Below are experts of layer 8 (counted from 0) of a mixture-of-experts language model. Rows are named router (the router's row for the expert), up (a neuron's input weights, with its number), down (a neuron's output weights, with its number) and show model dimensions 0-127. Each number is 128 + 32 x the weight over its row's rms, rounded and kept within 0 to 255.
After each expert's rows: "raises" lists some tokens whose logits its average output raises strongly, later layers aside; "comes before" lists some tokens at least twice as common just after its tokens as in all text. This comes from a sample of Wikipedia text that the model never trained on. Tokens count by the router's weight.

# expert 34
router [175 146 134 142 193 108  85 109 130 164 113  97 102 132 118 156  84 154 137  93 138  63 157 110  99 117 122 173 147 173 212 107 115 108 140 165 153 127 121  57 117  92 129  87 106  76 100 142  97 146 126 135 111 161 109 126 132 166 231 121 144 134 173 170 150 107 126  92 149 157  79 110 155 157  43 145 138 149 118 134 125 102 149 134 154 109 184 132 152  78  67 105 146 168 164 103 114 125 144 148 137 171 165 145 187 114  86 153 117 132  76  70 134 114 104 112 126  94 154 125 127 128  95 146 132 164 137  52]
up0 [118 152 113 150 136 172 151  91 153  92 121 108  99 106 127 135  98  87  77 113 108 138 181 130 180 201 130 107 101 114  88 111 108 143  99 135 131  74 151 118  96 121 122  98 118 119  87 133 158 117 114 169 135 152 147 214 163 131 109 107 167 122  81 153 152  90  76 106 139 130 172 153 118 113 171 122 133 124 109 105 125 166  53 179  86 129 147  93 117 185 156  84 127 120 181 134 146 148  93 114 162 114 124 138 158 100  83 135  39  92 127 119 145 158 188 185 103 121 166 150 144 163 105 120  30 104 168 161]
down0 [100  93 143 140 133 126 158  77 144 102 137 136 160 121 155 117  72 127 118 150 124 114 164 124 111 135 121 129  78 118  99  71 152 159 133 178 120 118 120 162 164 144 131 119 127 115 115 111 128 123 163 212  95 136 144 111  47 195 110 139 149 167  69 157 127 178 132 154 102 100 130 144  84 106 163 136  94 119 138 119 120 163 145  61 108 146 182 104 170 157  69 148  92 156  83 125 124  70  94 134 175 156 119 187 134 131  96 114 132  59  37 171 159 174 114 147  95  94 143 182 166 181  84 113 123 103 130 138]
raises: "2", "1", "5", "3", "4", "6"
comes before: "2", "1", "3", "4", ".S", "5"

# expert 89
router [133 122  97 103 138 157 129 158 152 147 120 106 137  76 143 118 154 163 141 179 114 187 118 142 161 110  70 126 181 172 148  98 128  92 122 165 147 151 104  77 100 127  90  85  65 128 160 104 112 145  96 133 129 105  84 113 150 159 123 180 101 188 199 111 127 143 153 182 153 118 159  87  65 116 135 133 195 137 105 129 189 170 128 162 133 168 169 161 116 119 152  97 115 106 134 110  93 159 165 160 130  83  87 114 182 126 150 118 190 137 122  95  99 166  99 146 177 154 132  62 127  74 129 124 183  95  68 118]
up0 [115 148  86 193 158  74 131 116 116  73 168 173 135 117  46 164 118 174 157 172 143 116 146 175 143 121 140 202 151  57 142 111 105 149 139  87 161 159 160 124 155  93 121 118 139 113 104 124 133 104 148 136 171 165 182 121  95  90 135 176 114 115 169 115  93 162 123 144  79 184 174  84 129 133 120  54 164 163 162 125  92 107 165 116 100 102 107  73 111 157 137 116 134 168 146 114 171 132  68  88  99 141 111 131 122 116 167  93 108 116 135 167 164 113  84  67 127 126 137 129 180 116 139 142  72 159 101 144]
down0 [205 130 108 141 134 124 120 131 161 137 133 130 149 131  84 121 128 192 140 163 101  86 104 154 130 129 151 151 116 127 153 137 127 121 152 127 176 124  76  99 179 132  92  81  85 204 136 149 199 117 121 152 172 136 166 107 114 128 114 151 141 137 139 123 145  86 138  91 110 118 202  92  75 157 111  97 126 154 141 148 115 134 173 114 144 121 174  73 133 131  72  90  81 137 133 106 130  96  56 113  57 143 123  60 130 114 186 111  49 156  62 122 120 178 176 149  92  88 127  97 136 140 135 151  83 157 164 138]
raises: "2", "1", "6", "5", "8", "3"
comes before: "1", "2", "3", "4", "8", "6"

# expert 33
router [ 98 139  74  72 178 159 155  83 226 108 140 111  90 164 125 130 113  89 180 159  89 101 127  86 137 147 158 157 132 133 124 197 186  93 114 182  98 130  70 133 171  92 129 126 115 117 110 158 156 156  90 130 129 127 137 155  81  87 165 145 109 103 122 114  87 120 109 115 135 163 145  55 137 122  90  95 126 174 187  73 123 161 135 112  92 152  84 158 120 106 147 160 156 124 135 120 128 139 145  95 172 140  97 103 130 155 153  96 135  57 149 121 120  99 118 112  82 180 178 159 159 104 154 164 149 162  68 127]
up0 [113  67 201 135 138  96 156 113 102 142 138 113 159 121 129 101 138 133 102  96  84 155  39 127 147 140 133 116 133 105 134 137 118  92  78 116 200  72  32 140 151 129 118 131 181  99 102  54  77 128 103 134 147 180 103 119 173 124 142 129 146 127 102 145 122 137 195 119 168  92 181 121 177 169 126 153  84 136 148 143 179 146 187 162 140 130 128  80 101 164 122 116  64 119  85 133 165  88  95 116 131  84 135 146  85 114 122 116 155 123 122 184 169 162 114 125 132 162 133 159 108 165 159 128  86 166 149 134]
down0 [132  55 118 182 164  77 140 191 181 125 126  65 122 223 140 162  82 106 104 169  89  97 131 132 102 119 101 115 160 127 110 140 112 148 121 121 153 130  73 142  65 133 158 135 144 192 167  85 123 147 166 126 180 125  98  97 134 146 131 121 114 151 107 171 131 127 135 199 115 143 144 177 157  97 151 107 127 159 100 118 122  99 172 126 124 109 132 156 145 136  88 138 120  78 149  66 148 144  84 153 113 103 156 131  68  63 143 103 163 110 138 137 112 100 149 104 112 105 218 120  86  93 145 105  90 113 128 175]
raises: " and", ",", ".", " on", " in", " are"
comes before: ",", " and", ".", " of", "s", " in"

# expert 52
router [ 94 160 168 199 138 121 147 123  55 184 205 109 164 140 182  79 114 137 127 162 137 170 116 146 168 124 187  84 133  97 126 113 120 128 102  92 118 137  80  99 133 108  94 199  71 150  93 145 108  93 116 116 107 131 151 142 108 142 120 131 121 112 131 169 166 171 124 123 112 193 151 104  90  89 131 167  82  80 145  81  97 105 141  89 107  38 148 148 156 159 143 193 119 155 180 137 103 139 105 123 103  96 148 122 132 148 112 124 105  94  94 139 128  89 128 151  79 163 194 108 114 116 180 129 150 133  91 136]
up0 [127 134  63 124 101 105 161 166 103 119  83 167 114 139 121 101 107 116 107 141 173  90 164 106 140 130 150 137 131 143  79 164 162 102 164 155 124 106 137 138 179 122  71 106 144  90 128  92 106 105 141 162  73 138 191  66 145 100 118  92  83 164 134 133 156 166 134 127  74 182  98 143 132  91 151 156 151 178 106 161  89 167 152 124 121 156 131 156 113 223 114 164 111 140 106 116 179 176 130  89  98 210 120 106  72  96 113  82  94 150 165  98  78 152 113 117 199 112 128 139 153 156  95 175  98 128 159 132]
down0 [110  66 179 138 181 193 133 125 128 163 158 101 114 139 100 147 114 185 105  26  73 108 107 101 104 139 155 151 118 140 163 139 107 131 145 112 152 152 182 121 151 165 215 156 101  95 119 190 135 114 124 101 143 137 119 121  97 197 131 137 102 128  61 101 102 126 124 127 147  43 175 122 107 134 108  98  98 165 110 116 169 119 106 142 136  93 164  84 164  83 106 102  99 144 187 106 153  94  74 141 155 101 184 154 150 116 102 111 122 172  66  99 119 127 185 124  98 149 130 130 122 139 149 130 121 117 135 151]
raises: " (", " |\n", " |", " |\n\n", ")\n", ")"
comes before: " |", ")", "–", "),", " (", ")\n"

# expert 104
router [ 91 179 101  84 144 141 157 123 178 181  91 125 121 129 153 110 104 134  85 152 116  92 147 126 200  94 148  92  61 153 130 113 136 122 157 139 143 156 138 194 166 166 166 144 164 182  86 152 105 169  75 107 149  87  99 137  56  99 107 115  60 121 103 146 134 158 123 120 129 145 113 146 151  98  87 151 187 112 175 129 143 216 130 156 127 164 126 137 101 107  76  87 159 161 169  66 131  80 117 153  89 113  82 140 106 141 145 146  82 162 116  99 166 140 141 123 141 142 140  99  90  83 177 110 164 136 103 149]
up0 [128 195 153 176 110 168 130 193 105 140 128 140  81 159 100 184 124 143 104 140 143 163 118 101 166  87 146 170 120 120 164 144  99 194  89  51 119 109 179  96 150 121 176 132 145 131 150 125 135  62 196 120 128 111 180  80 119 151 130 133  92 111  82 189 150 163  70 156 161 123  94 109  36 155 192 104 127  96 168 138 115 100 146  94 100 135 113 140 113 131 153 154  88 158 111 111 141  93 134  89 129 137 170 110 133 155  97 130  88  93  98 140 127 104 124  96 112  89 124 171 118  63 114 151 100 152 126  93]
down0 [ 99 150 142 128 132 148 125  67 156 132 160 182 142  86 107 187 181 168 175 128  96  79  80 169  56 135 137 208 123 150 135 148 136 144 115 147 103  91 101  86 137  53 152 163 135 133 142 156 142 122 147 144 101  70 154 158 171 104 162 176 123 113 126  76 144 148 101 130 141 150 148 112  99 118  94 136 103 121 113 104 133 126 155 202 168 107 131  88 101 128  86 135 116 182 117 136  62 111 136  81 110 130  87 118 132  73 171  99 164 112  69 141 122 177 169 127 113 146 141 153 104  85 152 175  52 126 105 127]
raises: " (", " and", " |", " in", ",", " to"
comes before: " |", " |\n", ":", "(s", " votes", " income"

# expert 7
router [170 128 194 144 107 148 110 153 130 107 195 130 153 124 142  60  88 142 170 176 111 199 149 129 125 136 163  42 161 117 105 120 103 166 110 137  92 170  86  88 129 133  68 158  86 122 160  96 134 170 181 145 130 134 102 142 131 169 133 179 106 110 146  61 131 124 117 111 152 136  93  83  86 122 157  89 126  90  83 129 122  54  92  31 178 158 137 124 153 119 132 107 133 114 129 159  94 142 144  93 112 105 136  87 158 143 149 106 120 114 120 181 120  94 104 144 160 138 181 137 174 162 130 132 158 141 160 165]
up0 [ 82 104 117 155 145 212 177 113 120  90  83 198 150 107 154 164 117  96 157 153 154 131 100 108 146 138  87 160 104 111 149  94 128 124 152 142 134 133 155 120 123  90 141  93 150  61  66 162 202 150 197 123 127 115 139 116 121 140 102 134 117 171 192 101 102 113 148 126 104 127 114 174 152 135 150 111 157 152 136 129 151 156  98 152  58  66 136  83  96 127  88 176 159 139 156  80 158 103 120 176  70  92 103  99 176 149 120 161 169 154 109 123 110 171  89 112 149 128 131 134  57  81 113 127  81 119  98 167]
down0 [105 135 202 174 142 106 102  89 150 144 106 142 116 132 150 147 144 111 117 138 154 138 158 130  95 142 106 106 189 150 179 103 187 161 165 157 132  98  94 113 115 106 106 147 114 166  76 143 109  99 144  81 115  92 122 164  95 123 159 147 147 178 145 149 123 129 132 106 180 171 145 122 112 171  65  86 114 148 142 141  89  59  98 155 119  37 168 128 103 145 115 141 135 115 174 126 122 116 119 156 197 137 150 102 190 127 125  58 132  88 164 151 168  65 151 130  96  82 101 170  72  84 149 168 121  89  82 107]
raises: ";", ".", ",", ".\n\n", ".\n", "/"
comes before: ",", ".", ".\n\n", " ", " and", "–"

# expert 25
router [146 120  97  97 177 137 127 149 170 111 163  89 155  69 133  92 115  82 133 123 103 136 142 127 146 159 163 176  99 188 150 129  81 177 105 135 175 173 149  79 147 155 165 102 110 179 110 108 134 105  83 127 161 128 146 137 151 172 145 106  53 177 111 123  88 148 132 147 170 172  95 184 132 126  96 151 122 175 103  91 162 134 113 102 137 162 125 113 153 152  95 112  89 127 143  25 141 156  82  70 107 153 134  80  84 147  95  79 111 122 135 158 167 125 139  83 149 166 152 146 136 161 179 157 135 129  60  99]
up0 [123 156  99 177 115 117 126  86 133 160 124 108 168 139 106 140 139 113 158 149 129 124  64  62 140  93 178 107 123 132 205 130 150 105 148 158 144 163 128 136  99 113 125 165 115 136  92 131 211 207 168 143 169 137  93 129 141  80 135 128 106 114  66 123 140 170 145  75 168 111 122 103 174  98 151 125 123 117 118 172  71 113  78 151 124 119 111  90 142 157  65 159 118 128 129 185 119  57 100 173  91 164 141 130 193 134 122 111 112  85 148 164 109  81 146  69 132 148 158 136  99  96  89  86  60 122 128 120]
down0 [164 161 216 103 130  86 142 113  58 144 146  87  98  90 158 143 116 155 109 120  52 145 112 144 104 127 176  72 150  99 183 206 110  65 132 185 158 131  95 152 133 165 157 122 118 118 148 122 164 155 152 148 123 138 154  97  92 103  94 151 128 136 114 142 143  60 166 163 145 124 163  65 149 105 125 150 108 106 142 159  94 144  80 121 121 136 126 144 152 145 119 124 207  99 120 199 150 142 107 159  48 140  87  93 116 138 104  81 119 132 141 176 135 185  83 122 131 100 113 130 112 137 138  78 126 149 141 109]
raises: "0", "9", "8", "7", "5", "6"
comes before: "0", ",", ".", " million", "5", "6"

# expert 98
router [135 162 105 139 164 166 124 147  94  91 119 116 119 131 192 175  92 194 119 171 144 148 153 139 138 120 122  80 137 130 118  81  92 197 119 148 153 153  80 136 114  81 101 158 147  79  82 126 111  70 134 150 156 144 171 108 156 123 102 148  90  99 141 139 153 149  82 158 159 112 147 204  51 110  89 154 117  98 118 108 183  55 136 115 146 102 142 137  97 125 111 150 200 170 150 130  86 157 121 137  94 129 129 126 154 119  80 175  73 132 116 126  80 105 115 125  93 111 181  89 123 104 164 184 153 144  85 178]
up0 [117 122 148 120 151 182 113  78 118 132 124 168  48 110 145 124  91 115  94  79 110  52 129 159  76  78  94 186 139 121 149 153 101 118 153 105 216  84 125 129 210 112 131 148 143 144 127 152 211  98 111 161 118 115 141 123 125 126 203 145 173 178 156 143 111 113 111 123 143 102 157  96 151 131 123 145 113 127 130 118 104 162  78 104 156  29 104 135  99 127 102 146 107 146 131  92 150 113 158  96 165 140 124 108 114 143 156 153 113 106 142 165 138 143 135 119 119  82 111 173 134 180  88  60 125 172 170 123]
down0 [ 99 166 145 134 118 130 152  71 156 153 129 135 141 142 134 133 122  81 129 142 185  78 130  95 162 122  78  44 143 148 135 205  97 166 162  60 101 110 112 109 140  60 122 155 121 167 108 112 145 112 195 172 105 107 110 135 114 123 198 127 104 136 202  79  76 144 140 110  92  64 125 147  62 172  72  85 136 106 154  94  91 182 110 136 174 154 132 167 149 145 103 149 139 143 168  55 136 113  81 103 116 135 140 143 136 137 143  96 117 141 126 115 165 113 141 113 170 164 153  98 120 117 134 173 134 139 151 149]
raises: " |\n", " |", " |\n\n", ";"
comes before: " |", "°", "–", "°W", "_{", " |\n"

# expert 85
router [138 101 143 147 157  98 118 154 154 166 145 113 138 139  94  91 149 135 220 160  77 178 148 169 127  99  79 111 191 161 217 128  78 111 153 152 109 159  79 127  80 123 155 127  88 142 123 148  72 133 137 131  90 159  93 125 145 195 164 145 165  93 156  76 126 139 144 116 200  58 124  96  70 171  90 154 127 145 130  81 110 107 139 154 115 120 139 129 127 159  99  91 115 125  87 181 111 155 116 193 133 145 155 127 137 137 156 118 119 101 103  79 107  79  84  97 137 136 137  56 153 115 125  97 144 121 143 129]
up0 [129  52 115 128 116 144  80 143 157 199 145 104  87 115 125 185 106 110 111 137 148 119 124  64  97 161 212 138 116 149 129 146 131 145 122 101 127 137 155  90 142 127 103 124 128 126 153  86 148 191  96 112 175  57 115 128 183 114  98 123  89 152  60 103 183 128 135 156 195 127 116 146 104 137 200 172  76 182 152 172 126 121 108 102 165  95  57 136 182 179 151 114 140 109 121  92 117  82 124 156 148 144 105 119  90 152  77 128 133 163 117 141 113 125 117 157 112 111 144 140 145 121 137 160  54 167 112 147]
down0 [179 143 103 134 152 130 111 116 125 163 138  82 131 107 141 122 134 113 139 144 115 116 120 149 137 104 117 129 129 167  63 124 144 121 146 169  55 184 172  99 115 150 100 124 106 105 121  94  76 156 123 168 153 156 152  98 147 154 107 120  98 124 165 160 113 147  64 154  65 122 141 146 142 110 141  82 138 159 126 154  92  87 151  97 107 140 149 125 154  96  71 148 142 115 155  46 202  76 119 138 142  89 144 129 183 199  92 106 119 113 189 219 154 193 134 101 118 141 102 142 149  96 122 178 113  41 132 130]
raises: "1", "2", "Review", "IP"
comes before: "1", "2", "م", "ordin", "anning", "icon"

# expert 68
router [114 100  88 166 157 156 121 140 138 107  87 117 115 104 195  91 109  81 172 194 129 119 101  80 107 140 127 134  39  93 166 131 105 114 159 133  79 102 118 139 142 118  90 143 130 126 141 162  76 153 122  81  95 124 131 127 167 129  79 111 155 184 121 153 119 138 147 186 108 125 161 147 165 107 109  82 135 195 149 127 157  95  83 111 110  82 180 140 100  95 142 128 119 174 138  93 135 120 130 167 101 112 134 124 152  48 161 168 124 148 156  95 103 136 127 123 242 167 174  73 152 160 130 165 159 137 111 116]
up0 [145 122  87 131 149 132 118 144  90 117 150  91  91 147 146 119 154 155 111 122  94  50 144 147 161 111 133 159 147 106 193  20 110 121 164 105 143 106 126  97 116 125 155  62 115 119  73 140 180 189 150 117 105 142 151 156 100  99 156 107 110 112 134 140 126 140 170 145 126 188 114 134 143 154 232 146 142  79 164  98  96 131 139 135 112 171 112  39 122  97 107 116 152 138 119 121 145 130 112 142  82  92 143 212  81 123 145 151 139  85 155 110  78 154 146 141 121 117 123 154 168 127 181  85 152 169  94 117]
down0 [169 131  97 124 166 117 155 105 127 172 113 129 137 120  69  93 193  56 130 142  82 140 128 122 128 180 114 139 118 105 130 134 102 103 117  90 117 150 135 136 105 150 121 126  77 126 204 142 123 196 128 152 166 147 137 117 102 160 149  96 148 147 173  96 110 143  94 136 147 157  77 103 149  68 135 114 144 108 185 127 164 148 120 162  92 121 122 199 117  76 168 115 177  84 136  43 124 120 163 170  88  98 142 104  96 147  95 173 130 130 148 106 177  54 135 197  55  92 151 150 103 111 135 142 130 131  85 149]
raises: "2", "4", "5", "3", "1", "0"
comes before: "5", "4", "3", " Coordinates", "°", " Country"

# expert 10
router [149 104 153 125 136  96 141 147 121 199 120 165  86 122 171 126 118 108 144 109 131 156 131 108  62 159 115 185 129 152  91 111 141 114 179 138 123 157  54 139 156 123 220  89  99 183 128  74 142 128 119 130  88 123 142  70 140 126 162 110 101 120 104 199 107  99  95 102  95 178 122 145 119 143 134  84 144 106 128 137 164 113 136 142  94  93 193 111  96 139 125 135 164 148 129 137 138  70  84 123 116 188 138 141 158 176 119 113 110 122  80 188  97  67 114 206 177 124 158 149 119 164  62 131 100 132 102  97]
up0 [135 120 116 125 160 169  91 101  86  88 137 106 154  89  35 115 149 104  96  86 147 158 112 122 152 185 135 139  79 151  66 163  95 140 121 165 126 136 110 115 101 110 115 119 157 149 182 103 151  87 155 156 184 157 125 145 113 118 118 128  92 134 159 147 113  91  89 156 118  87  95 113  96 161 127 118 151 163 146 153 172 115 172  82 200 135 115 114 139  81 116 171  78 160 110 144  73 163 217 173 129 102 198 148  93  82 135 155 139 114 140 124 190 134 109  89 129 109 136 138 145  86 135 147 147 199 165  94]
down0 [122 124 157 186 151 100 118 135  97 173 112 167 174 122 144 181  94 120 140 124 152 104 102 158  72 134 111 118  84 121  90  92 102 117 201 153 110  62 123  61 189 164 158 117  97 200 178 134 104 178  99  92 104 175 158 131 134 137 101 108 116 122  86 158 113 101 117 166 128 125 122 145  92 151 135 163 126 119 193 122 118 170 142 110 123 119 156 145 125  90 177 106 184 147 118  15 136  99 143  87 100 150 101 110 132 160 151  59  79 101 139 154 102 131 122 125 125 106 159 123 169 150  79 126 123 174 112 137]
raises: "-", "All", "===", "|", "The", "("
comes before: "-", "|", "   ", "January", "Representing", "W"

# expert 54
router [126 108 118 144 102 155 124  73 104 103 218 128 139  72 136 121 104 188 132 185  99  90 118 127  78 130  53 115 135  66 147 146 124 132  80  89 153 135 136 113 130  94  79 106  85 124 100 103  82  66 108  91 174  92 143 124 157 150  89 149 116 119 134 169 112 159 182 164 133 143 144 122 117 155 149 122 150 174  79  62 162 152 128  69 153 161 118 131 128 139 105 164 125 135 108 174 130 180 163 113  99 197 185  82 157 137 157 159  73 139 110 105 146 146 131 155 145 131 190 131 110 185 110  86 149 123 120 121]
up0 [140 132 121  89 116 149 173 150 102 186 119 130 146 127 128 133 107 117 119 162 114 153 100 115 118 107  83 147 121 161 119 159  75 104 118  61 163 127  71 129 107 183 108 174 161 198 150  84 116  96 141 145 123 109 126  86  85 122 100 135  87 105 148 197 114 147 118 158 138  64 140 149 126 152 146  93 107 126  85 123 119 157 147 140 169 114  66 247  97 162 131 146 143 176  71 153 108 108  78 173 122  97 123 191  95 192 142 156 105  99 181  95 127 120 151 170 178 142 130 152 145 113 125 109 151  95 145 163]
down0 [156 132 162 157 143  99 140 137 164 130 161 100 129 179 148 127 131 139 197 138 149 122 129 120 152 156  92 164  74 104 141 169 153 123 119 139 122 145 109 103  86 165 152  95 129 167 226 120 103 136 167 114  97 158 133 136 128 143 191 124  64 121 157 114 142 147 131 126 111 162 109 118 160 171  75 150  82 154 140 108 121  95  92  71 143 186  64  93 135 106 151 109 102  48  90 157 109  82 105  71 133 203 127 131 128  73  84  77  72  94  75 164 104 124 109 140 150 117 153 105 107 132 142  82 107 137 153 176]
raises: "h", "mb", ".", "'", " miles", "M"
comes before: ".", "0", "/", "5", ":", "6"

# expert 44
router [128 193 114 128 142 172 178 111 176 160 143  94 139 113 128 120  75 150 158 112 170  91 131 135 152 128 141 141 160 151  77 146 161 102 150 131  96 137  96 188 108 136  78 197 110 141 159 139 145 203 106 124 134  91 144 166 126  63 112 129 110 130  74 122 164  77 159  52 144 135 121 126 135 179 121 101 145  87 134 113 160  80 131 120 103 140  82 153  83 156 151  81  75 145 113 131 169 146 139 156  88  78 103 100  98 161 144 136 101 133  72 167  59  93 106 115  96 115 138  92 133 172 131 154 159 184  83  81]
up0 [137 118 161 173 167 144 128 115  82 103 127 135 118 144 115 134 191 133  93  61 122 142 109 107 209 139  51 171 126 101 137 114 136 160 134  99  99 124 101 126 145 101 120 179 122 165 119 156 126 143 184 147 107  82 136 125 160  99 185 135  95 189 131 167 186 117  75 135 104 160 130 124 122 134 148 130  97  87 153 125 119  79 147 182  92  88 105  86 148 114 138 100 115  70 183 105  85 108 189 159  97 164 147 132 152 156 124 172 129  65 183 133  81 184 110 120 161  62 112 130 122 150  61 118 116 118  93 135]
down0 [174  67 146 177 126 162 150 161  78 115  76 177 108 112 144 121 122 120 138 155 127 154  97 124  62 108  94 155 115 112 137 119 132  92 100 141 151 133 140 179 136  60 140 101 102 157  98  89 104 156 111 137 109 111 169 107  91 149 150  79  62 118 149 164 110 147  77 109 165 165  96 131  88 158 186 107 118 153 143 125 120 120 165 169 103 121 175  94  97 104 138 175 158  65 235 108 157 130 103 126  97 137 151 105  81 128 156 145 146  43 121 135 143 134 132 164 141 112 115 166 173 180  85 113 164 100 132 161]
raises: " of", " and", " on", " in", ",", " for"
comes before: " of", "ing", " to", "s", " for", "ings"

# expert 47
router [143 109 112 100 172 134 147 205 151  84 108 134  71 144  82 105 160 134 162 152 127 104 166  89 140 156 117 162 157 110  79 100 167 107 106 162  62 154  75 169 151 148 123 139 146 127 164 181 158 174  94 142 128  96 131 117  62 116 155 118 124 158 127 122 181  52 135 128 133 131 127 118  89 123 194 104 154 127 128 100  88 106 139  99 134 169  31 112  72 179 178 153 112 154 115 131 135 101 123 111 127  90 148 105 108 157 127 115 139 106 133 152 141  64 136 103 101 183 103 142 143 179 104 140  57 187 140 132]
up0 [ 91 179  92 154 150 126 107 129  95 159 100 121 132  97 102 128 129 160 165  61  90 148 129 187 138 179 147 149  90 129 113  73 116 171 100 142 129 110 222  79 108 155 136 116 154 117 133 116 226 124 165 133 134 108  71 118  86 119 169  95 144 197  85 129 113 135 100  89 172 114 133 145 125 147 115  82  88 117 132 131 132 145 151 124 140 148 164 117 109 111 108 153 159 177 170 171 128 103  99 151  51 169 143 154 109 149 112 115 182 140  79  63  79 200  93 108 136  92 125 108 139 117 108 139 137 147 104  96]
down0 [111  75 158 160 150 150 125 139  86 136  96 118 144 118  58  56 164 142 138 117 141 110 140 114 113 140 133 155 113 150 112  74 120 127 118 133 140 136 154 136 151 118 112 107  78 125 172 120 152  86 137 175 144 145 111  95 128 103  40  53 129 173 156 154 125 141 156  77  76  76 146 143 181 149 113 112 147 167 139 137 141 141 196 191  57 168 165 172 103 152 111 136 122 155 217  98 124 119 122 180 108 129  79 138 129 176 146 133 156 164 159 145 138 151 168 139  87 146  94 109  93  93 137 101  73  83 105  91]
raises: " of", ".", " and", ",", " for", "is"
comes before: " of", "ed", "ised", "ized", "ize", "ing"

# expert 32
router [174 131 111 132  94  83 139 107 135 144 208 179 104 170 133 140  91 103 106 107 194 135 115 125  78  97 106  96 104 108 151 145 110 126 157 106 135 147  84 133 120 118 142 119 109 122 131  60 157 105 161 138 120  67 130  45 201 179 172 140 158 120 121 111  64 179 120 148 131 140  73 135 139 126 167  71 164 158 115 155 155 107 165  62 126  95 144 108 135  91  95 143 166 159 134 153 156 147 151 129 119 150 166 116 173 165 121  92 105 140  88 140 135  73  32 172 145 116 125 142 136 158 151 100 157 178 128 111]
up0 [129 121  52 124 157 140 129 188 128 133  95 157 135 153 136 171 139 136 136 139 133 159  53 132 165 145 113 114  92 102 152 121 147 111 114  75 136 103 120 151 121 129  96  43 143 144 201  66  95  80 135  75 145  72 118 166 116 175 133 114 159 111 108  77 146 126 114 134 116 184 157 198  87 160 109 119 139 154 203  77 151 167 155 103  88 154 177 127 129 151  96 136 109 137 166 157 146 114 146  86 103  88 167 154  83  99 134 190 168  99 144 141  98 153 152  96 135 172  97 118 101 153 124 127  61 116 111 136]
down0 [146 104 128 135 112 158  88 108 126 143 145 192  98 183 180 179 100 114  51 106 132 112 115  88  80 112 113 128 125 139 117 119 129  61 129 119  91 152 110  72 174 107 127  89 118 142  87 106 122 159 140 154 201 153 105 129 128 148 158 174 152  96 129 207 147 161  77 172 153 168 168  89 158 101  93 102 155 111 156 166 150 127 142 149 103  74 117 129 167 127 109 102 111 152 131  61 159 164 162  69  69 112 140 130  67 173  85  89 116 130  98 166 136  90 153 107 134  80 180 120 128 135 115 183 139 123 123 139]
raises: "Most", "The", "It", "Since", "This", "K"
comes before: "==", "===", "The", "-", "In", "|"

# expert 111
router [104 170 135 178  89 134  69  77 169 169 135 122 113 112 136 199 152 178 169  91 109 145  91 103 144 122 102 135 167 158 211 162  77  88  73 148 164  86 133 102 162  99  90 112  86 159 157 103 100 112 172 130 120 167  48 128 178 143 124 177 117 130 151 117 104 145 118 135  96  41 117 147 142 102 123 118 147 127  85 124 151 177  89 140  90 149 141 179 194 117 107 163 101 146 147 132 134 111  95 137  95 108 127 128 177 115 132 108 141 150 104 139 128 111  76 165 153 140 150  96 112 141 156 133 151  82 119 200]
up0 [107 104 109  99 170 112 178 109  80 149  86 132 179 172 146 170 126 190  99 150  92  97  85 153 160 196  87 141 160 110 118  65 125 156 145 108  66 127 140 141 159  97 145 118 166 130 117 123 121 166 170 110 125 116 121 160 101  62 135 139  54 179 129 124  79 166 128 135 133 133 133 116 124 140 110 100 129 147 101 107 134 146  65 141 133  96  91  89 126 171  61  84 175 133  98 127 159  91 105 133 126 175  97 196 158 122 111 112 178 110  74 155 158 123 112 153 121  70 153 128  94  67 130 178 171 147 167 132]
down0 [ 98 151 134 135 164  95 178 110 120 105 126 117 131  58 109 145 194 174  99  91  68 138 147 133  98 139 137 166  98  62 132 137 157 136 205 136 125 134 117 125 132 139 103  53 131 144 147 185  77 165 118 137 141  85  87 152 124 118 118 128 141 122 106 123  67 118 150 174 164 102 123 165 135 102 131  53 167  96 104 161 135 159  85 152 104 136  72 121 132 215 134 103 146 126 125  35 119 181 122 123 135 129 133 146 150 214 120  62 182 126 112 161 142 141 157 144 125 149 127  93 131 132 131 138 160 103 120 159]
raises: "1", " he", "2"
comes before: "1", "2", "3", "4", "8", "7"